{"num_hidden_layers": 13, "hidden_size": 256, "n_experts": 48, "experts_per_token": 2, "d_expert": 160, "d_shared_expert": 320, "hidden_act": "swiglu", "moe_layers": [0, 2, 4, 6, 8, 10, 12], "router_score": "softmax", "normalize_top_k": false, "routed_scale": 4.9, "balance_loss": 0.00436, "balance_bias": false, "init_std_router": 0.0367, "lr_router": 0.000813, "num_attention_heads": 4, "num_key_value_heads": 4, "head_dim": 64, "vocab_size": 3515, "norm": "rmsnorm", "norm_place": "pre", "norm_eps": 1e-05, "positions": "rope", "rope_theta": 10000.0, "rope_fraction": 1.0, "qk_norm": true, "attn_scale": 0.125, "tie_word_embeddings": false, "parallel_block": false, "init": "normal", "init_std_qkv": 0.0312, "init_std_o": 0.0, "init_std_up": 0.0312, "init_std_down": 0.0, "optimizer": "muon_variant", "learning_rate": 0.0101, "lr_mult_o": 3.0, "beta1": 0.95, "lr_head": 0.00825, "max_grad_norm": 1.0, "warmup_steps": 50, "schedule": "wsd", "decay_fraction": 0.93, "decay_shape": "linear", "final_lr_fraction": 0.1, "batch_tokens": 65536, "max_seq_len": 1024, "doc_mask": true, "z_loss": 0.0001, "train_tokens": 511500000, "max_steps": 7805, "dataset": "wikipedia_en"}
Below are experts of layer 6 (counted from 0) of a mixture-of-experts language model. Rows are named router (the router's row for the expert), gate (a neuron's input weights, with its number), up (a neuron's input weights, with its number), down (a neuron's output weights, with its number) and show model dimensions 0-255. Each number is 128 + 32 x the weight over its row's rms, rounded and kept within 0 to 255. Numbers have three digits each.
After each expert's rows: a language model's description of what the expert responds to. This comes from a sample of Wikipedia text that the model never trained on.

# expert 32
router:086135110114068063157127158131135192130144145086163143132191123101208085118150131150149089130135129118121131114178148098157112120198090168080124097095156120135118098129126133159089140161135063144095102090094171074139160107099092120133121109157116123135102081102158175146096217145120140084141129111092115177149140161085121132164103133170153117098116106133106111064140049149123078116185149162107151128140140139103133109165112129109163144137177073118143115063121152133142156180063111195166105136115160101144175101124115166095121106093109137111130122092182097144176111139039127160125132123118134162097157140106201200129138112111194138133114095088121085197144128192153112071161116083096147092138084138079117122188135077155123179137139189113103078133086121103177116127101075
gate1:141122135170133062145103114194044175131189104131154116133144147123157085170142125148151157121108092126121127103114092143102186108072136072142112106102080128211192137127137149176113149143134128158151135133083120132106153153085098182096068168095106119128088125091141103141088161154128170129078162125137143120063118081102135159140105143136167059094148167053125125111051156106102115125103142134086123169158144078098155144112109154091095090108180099099143138117092122092164088100089136100096219150093166189112153177106121069145105153146094116200125129143122170110175147066147123136131139109087143164166083100182144195148162148138143152164129119142076087121106109165190142150119107096114179102143162151141069075088156114127145111111095098132105120114127108136128108184205134
up1:133143114123086105151068156207110142095138066077130149144150206152153113119142151108126137095116107125132162151130124131132110098155136153059102112123096127172117102140148190143109115109172094105100180066104117172113124133088151134076138168176118106140173105130135101155116026177098132122123118168152181115073142144160164159136164150112105068149102065130111090104154136147086071131131119175053115167115151121123142152107144172103143123076141120175092113080115186167060161133155132182129139061043127182147129140088118114131129177124108105141151169139226124158119067067131097190153123162108113152174129094122118082112149125121158139155136082104065115089088128125181145127109099140175154121144128061167170091142105115085144174123081152075119164128119159135143131129137099
down1:115107103116159058118134122124144103062146157129128064125077151147111143163143161115131144108072169168082116165097116085125103109148117127152161146129182120136170119087098168161091136149163126075153165149149153146148156155127112117082132080105129119168129140119144117156179107123133071190149141106076130153152132148099166115113102147101105094118094122126122122117155105171163115140099125115104154094128104124076140182190123078164188170107155119065145129154156055065110044122194090021116142100155115140136142134117168148142159122082166129121170165121134206060114116158186173179117087132110099094149125116143152086162141205161032138111094104146169131137096117125165124049125130177134145103128156133141138107131133130104075144115100053096119146089093097182169153105171123
What it handles: Slavic and South Asian name pieces. Inner pieces of non-English names, mostly h, l, k, j, as in Rajvansh, Sportsklubben, Kohlmann, Slatkin, Kamakhya.

# expert 36
router:181105096107224114101158139126096114099143138077130100139152158180145091123116130161203203119097114109103111135142094110150138134101165128104130154111172145092114095113136124176171127154126149110155138122094164119091088178148140163098169146110145109127136163166149084117102076159081136154077120137163109185115151178079109177096139152150134119199061144118097079075115096125143129126112082171120125143111149156147139178071175164125154172121101187182105085158199100124121165081077103080210092130146156134096119146162119097123129167089182089143156139155180111144123100144147140092150112072115123098107123143103082157153131141158088140135176111074202124156088161150152142083153103125118125131088142169143181070188108142115151099158071155132147194116148153087142150061119077
gate0:134138142112067116107160113154200120130064131111133110144104112142172166087128073100142129133097110171118070101104145177158139169118150138187162143091097131134099145138126129188158100148110165103164166105109168128156114133128170149172168145139103131081114106191149099100181126077117106171121154122146153129065112103165135143148081061160151128142095150141135167124083103119100131174169081111062050154149151152094215066132105128105136162069106153079164143136116136115152139095139179116147148171152125114182113170139141122138135182169113182160173093136094127061159066110058098165189136180163068102136111128070122052057116115121102137129090116187131133155124120108125160095124120119153140138086157116120121152093054172113175134139083163150165113148141164145118158113094178
up0:140109206132087151108193143138145092075086145154138126151123113186136146085106117118123075118086085157136098120119103111164123144103155112146166157128074108160122124148125098169151073130139120119120163082165147185143057077117147155106139153103124132086153103149135127145228094124131098106142150075119123113094137118113151143157052079118144144172076171157123083132052075119099142142132058061098095153146146151106199071149096133135139120096096165131166158147125185110159175081123171122105164169170143116164093133075135102143128173173086136102180089125091112110148129120057098135166123153163090129182133142103149085088133118150097099141075089157122127185163089118138147099104188159128180138126130144086112144093054159068163123098080116193149127137162143108160143123078148
down0:121076149075145131134122120154108131074127177081152110083146198121169135160108167087154151149147131117136175110103113139192154119091146144140131138123160125127131141162083182173097107138136104118098087147147121148133042172143102092127147145078187158132119118073084089119077135083151152214124108098087074144129134122148152096099125115140094144178090113126141145147168106173107071077121130194124092116122177091104088103081105123153165106151089151174157135105103174121095178129100050198143178133165181082098163068131124139072104111094154162113099108105171096129127111153181103122139149163123140118071135146132094160200115171117115132157183117076154159121090080130122128140218163163139177077106136178097177139114112158137096147082137143129114185160103127126074106148167110
What it handles: Opening parentheses and notation. Opening brackets before dates, ages or figures in infoboxes and tables, plus math marks like ^{, _{, minus signs, table pipes.

# expert 40
router:089105070132088125064128145088091150101117110097128072107164124114126142148107092131126106089148170163140105147125174133111182106080096122142180141167194179094116115141165125116059136144130115155150113102100161118145101131165100113177145209134113107168112141110119186109154165113116128119089119112067174132076152090080164187132131182130133106066114138145176103099155122069077088154185191097088124117153123161097123093142117142072155100141164124102123152093195150170149130120134142141157060146137159078119136097114119108118158084129157180115172146088112123134147118105116158216111133148179079144121125135103146173146134118116163109157106125164102060094071082162201120156140094149067152132122126161091125061106152087082099100164151133155171066175187079130163136180151118
gate5:107098094175145139140143194102121155092167132151132109129124135137143082112162130098079095139077162165094091110050095147167187182112144108166135103113129106168113151206168139123149076136171135157047131103164098152144104152119152152149164183108137101172122180121104104108096114104044071055107090175184195098168088077125121110136110101126169132068197113090122134116111123102154167166156128129173118078138134100130160125180114136154123088123083121153126170073167141147134120141081127107142147177138100160159141129101108140111163160098119117114117148139129165178098132118168082139154148120166156176141146110102135082107154115134107139159162167121096157122154098147179208058158087082137076190116140162123086109150126063064142118146106159141175110145105110154071075162148135
up5:114104143091147176141185111099150175124135119117113143163142117137124120145134137141150077177155152169115096151099147130115109121128127148181098142102055116125105144110160069133099086143140141110037087134108085117095120150115166135116122185132112090099103139125172147130082145111129134076054168130186158134179123068110164070150116183133114107168055138081168135159168127149138094147081097128200080154143065107100173104111137145151087110232105101110169177191108135158143147163162154077116139160127093101144169089093138113126102129110141145132095132123137059133156117159142168156169104170187151111079090158147107131133138162147158059131142089122117147111146077124148156096153111110099150117149100081173110079139239093159081091131137134151132164111145164156197075139112165
down5:113126116125156139199100108100107096139125172112107122040124146120181077144175140151149121131159139120054081159050149160133121139163176113089137059123160107142088131122125160140176122157147149189153103066096108156089074165100073164063131068177110161129169083139138097070119154108140177063149099129099140144103165177162166101157133132136167067105059142144135184124153155066156109133105121197095111123091114111092126112135099175122118131123113198104131091126125211124165160122180106119100135098154128104128171195145106130106137151145140063140206090130120147150167101137146078169133120136135170082148124158161109108118181122079113149162098139114130159075097147049164159148157090130129120105115096132100108149141102154167076128120132148179135114079109120150090110106128152
What it handles: Inner consonant name pieces. Single consonant or short pieces inside rare names and scientific words, like m in Whitmore, Langmuir, Chiasmia, or ass in Lakpass.

# expert 2
router:121173105084141142127121095141085116115131125148125128124169157094146081150086154151118188191161136185113124143114135129099160175142098108159133144159123127130124139145135036157143129099149089123137175102130185074163086124117092128125125181168129113147172122141098129139089114153126173092193147190093097122123180086128090200129155094156076109143114095162095165171180185096147106113171085133078155180120150138151113116098184147118094125166106121132178098161072066139066175131111130130151174141156134126040107174174136102107128166132205130151163159105172154146091160175205119091156129148083099088116134139129141149099138200136123172125148111111187143172079124170130156124157140208121149146135141120157142168200086153141157152123041129096121121076169119136126136125103116
gate1:161091125180112127141170118149209145199123166131174101145135150119136187092117094100149116114079110189105117100126098094177123148060084102169145139119119160105110067107152133147071094181158109109130110134070149122120161172158097142091100115145101151095134119164173089085049140160163131069142108170144126117144154126103093150148163060119151131107099093130122121158111144135142111137160081201115168146114142128185138166177100164106108115118102150160118131200055168140135088099128108072128143109125099175102151104181125177170161147121071130131139181111118113133097138144142131145140142123074146168162090172170099119130101140132168100104068185087144169123128136135111133154107137099165175127136107178150123102111095164201115238175083147128129171137143102124163106101214166
up1:129133130108142129164098086129143150146105163195144114122098129115177129109116168126150124144170099163142104163140100146198143164099095150169180179133107144130108097117189148126096107189134134103096139087076147093153117134181109126107089142166092159106175109116113128104124093126120166101181074143160142122141125112091102125091132101175183128156111141121140129114127164200152084123107124149112133140117186160131193101214098167134103093153150093154097136098097216130084112154095034074152098090089126109145109096167101134130100133105096173120155145068133145162138119109111148171166165116130130102079126098160051167104125128101163174064098237126113159157118128111072082146163092081132153101136158135164119108112122158222110185113112138139103173121181101067160084115147105
down1:109110145188071163065125080134115086079167122166145093095159090100142084114143099076131164134153143102139090136113119144088166039083160053154148112131124154111112122150119155129118115167155156097152117159075137180148145220115139068093118109139125231107173125101130090139100141147127136131148146129097105133085151161164167160142106114131138186149044099093075129081102148148096141137135073136128144195118144166140092167115135074134155155128129076086151121200092139112118132113117055151199193136170120158117116136187140153142071175155131142167143135151125107069110100195086111111110170097134104140146141151094092103108140139157087102131125111112070147119132146126155091117121144061144136102153206157096083089132180180165133111108124146134137153174123108110176111159140125
What it handles: Closing punctuation marks. Closing quotes, closing parentheses, dashes, pipes and line breaks that end list items, quotations or coordinates, as in (2021), "…" and –.

# expert 3
router:103064064077082124118168195124122142175167151108140095150151189105159117095057143156135119103191103161106085137194156139143154150096133139061166126186162124106098069098135071149074110098126136103128159146102144123142112094136145142135154151123110064129156118114141100081140129148163134126170169141109156160086144127169129127091162117167092132147147159134086174132148080153141104114181157155127115068101107193164101204055149107087120171102108155152187167112166126147111160180099089173133121120118104110074175150143141111094105145140163115119085156088117133168125118083120089150139156109156167117144127174111080181177137175161113134160137129101109074157122122159123170120080142125178102138069181134118183121163135122185166127141140182188192156064090137112150147087080145
gate1:151092118167122167135114155087118148092146178114101114136145124115148121114125134166063114170147170139060160147120108133191167152168102079187168110132152095126193136117156094089121126114154089135093092084183109121164113114168091081143071145190161155115091154183131193098115138133095096127149123133140132133109202087083178129129094180129082121099180145122144122147137143151101132110112172140072116135113087155167101107093135124132129190114120070095172113164106089176144106104111148164165103093156149153131089102145130149116143156134128181156128122167118122122123130139096148114115207141109108095167194172152106093124123088167132090045149145098129067245107154161212116159100186122138131178109105136126111105086076181157123125147087189121158091115172143135171135123069150
up1:032097078144201081063153158144066134104129061132142094121090130118082208145135165125170130092088111098058143068116141092141153100130150112154075221137138176137085108157152173140171111127134140115124168196084108132127145181117118136092108142102111111138100138130165157124142075139120142082144124106130083124122154122180118097114153086085144107157116118158104098103122100117232173154112116174119133152146105161127142099130134141188126104095169146164142118131116075113153125130128114114127102146144145120142129193098083133123108085104122160139103118181084147096132120082194123109095128130147127177018073143126073095136123114128116067248132097118091136109132147113085113109150114162108113154157089140154153174112159125132158126100148101076149149143126160158151102096140082
down1:163101144119090140106102134110071076074107112129102071111097155106090233141137156155124153086120140150131119129126142119159094139156078120120138135169127141127161172182130127193172126209110178127180043161159167121161128106115144121091084116190153128139189101102094158120192059114100078098119160126142117124108106117169169158125108104205135111076121183150137130098157177122117147122132221083160134106092107120122043118186188085068160124125161164108149161129082176086136106140131124118175135179155120121094140153126152158147169142130154157217073137134106146154124118116127110123143173089099103115173088174155125148107121146125159159139108145058071100126143122152134189183090142142141136113142153120123106126165132096123090171167133084132146112122077114135090106118123172
What it handles: Table cell separators. Pipe and semicolon separators between cells in stats tables and results rows, especially after numbers or dashes, as in | 52 |, QF; W.

# expert 23
router:109122083100155135139131082191110121076178201116144148168169167107150098129091122103180150179133125115124134184161145107135195166134153177104150155129154133131167088120093093167123159184103150116167139091090160047175150166153136136116162184173100176140099107159092116120119052110169157161180126152165101124145101124168084090155162108172060171114090149174074122065091120139147169067110173135125159139142101072159149091086173108131148160155104165148131150114198145136109154176151142104122171172156096101088201114151124124162086193129168074198130144132180124150092168116114125094137071179141120144118167163124092143122106164143106162136127119101133105145117149154139149104079144132063144143115177142162142142155084117112117122132091119108161113098102166073138160076093125
gate0:108137087145145102112072100152060129167109174099170146122157147152158062100143125109172160183186115150144117098099159160141119140118131100126127185104081144077156118153158153141127103183080094145153140135108155136123121132135218115091120067095123084186143137144134094151178068138077099165111133150070174088123147134079111144110108144116136112163122100119091167124116141075115171100110114145193085087122148118153102119152057154114134151054077062156091136139076116169088158116053172077145064141139120092110139163123148144143128118137134092154124138096151077085145110122210181090101105144192119058139155170120173121103095093154120129135134104164138107125110096168142173140109150119057089072065139129119175122199079129121162137100135116103149152117128092083171103120129102
up0:192197114098121149142153136138160090151152115204143158119159126157134165147142155155090121089139137174159119137082082106100147114103163168122100013169154154149138102098113132153157088104146117099115106118147107103123059123152085139185111107135172117092136132083163162146091085159111161126150161081157179112149138024123081111127114093164141189119099148089131140129187091108123109199184163131093157165140108113077166175128115110102089103166190165114092112131141149086116130133158097159120106123150123104149160082187110093089123125113164132110103128181137146157117158125101067181138170090083124141111116109148102097160153169122206135101121197123147109175151183110128121146149113128143141228166141099151072072092127071169111146144150159177085106138150148140101122129124113
down0:144132088124096134067063108111134075112103123067142167141193129130121153152089141122160180147098108076125143107082175117144151147112073109117150087175083130142113154134152165137094134152100154136125091094111085073133130073129182084066122149212138140123158131125109147122117126110169155110108122114110178133131111144120094126109178156112093164185155146101129129122170122127102171116133131124171073085148158132138046183138052159167141209173147071174118089109147118148143119186062140133127099132096142105103106159080163119129115074152102096134047122100128189128153111163201194115122127100158125106092130120124094075082161117108098098081094094086170110180060122116109117163076112099103121139169137148145196128110139127134129117126161123096145096133150180141137042181101132
What it handles: Line breaks. Line breaks ending headings, list items and paragraphs, as after ==Locomotives== or Palnadu, plus some sentence-final periods.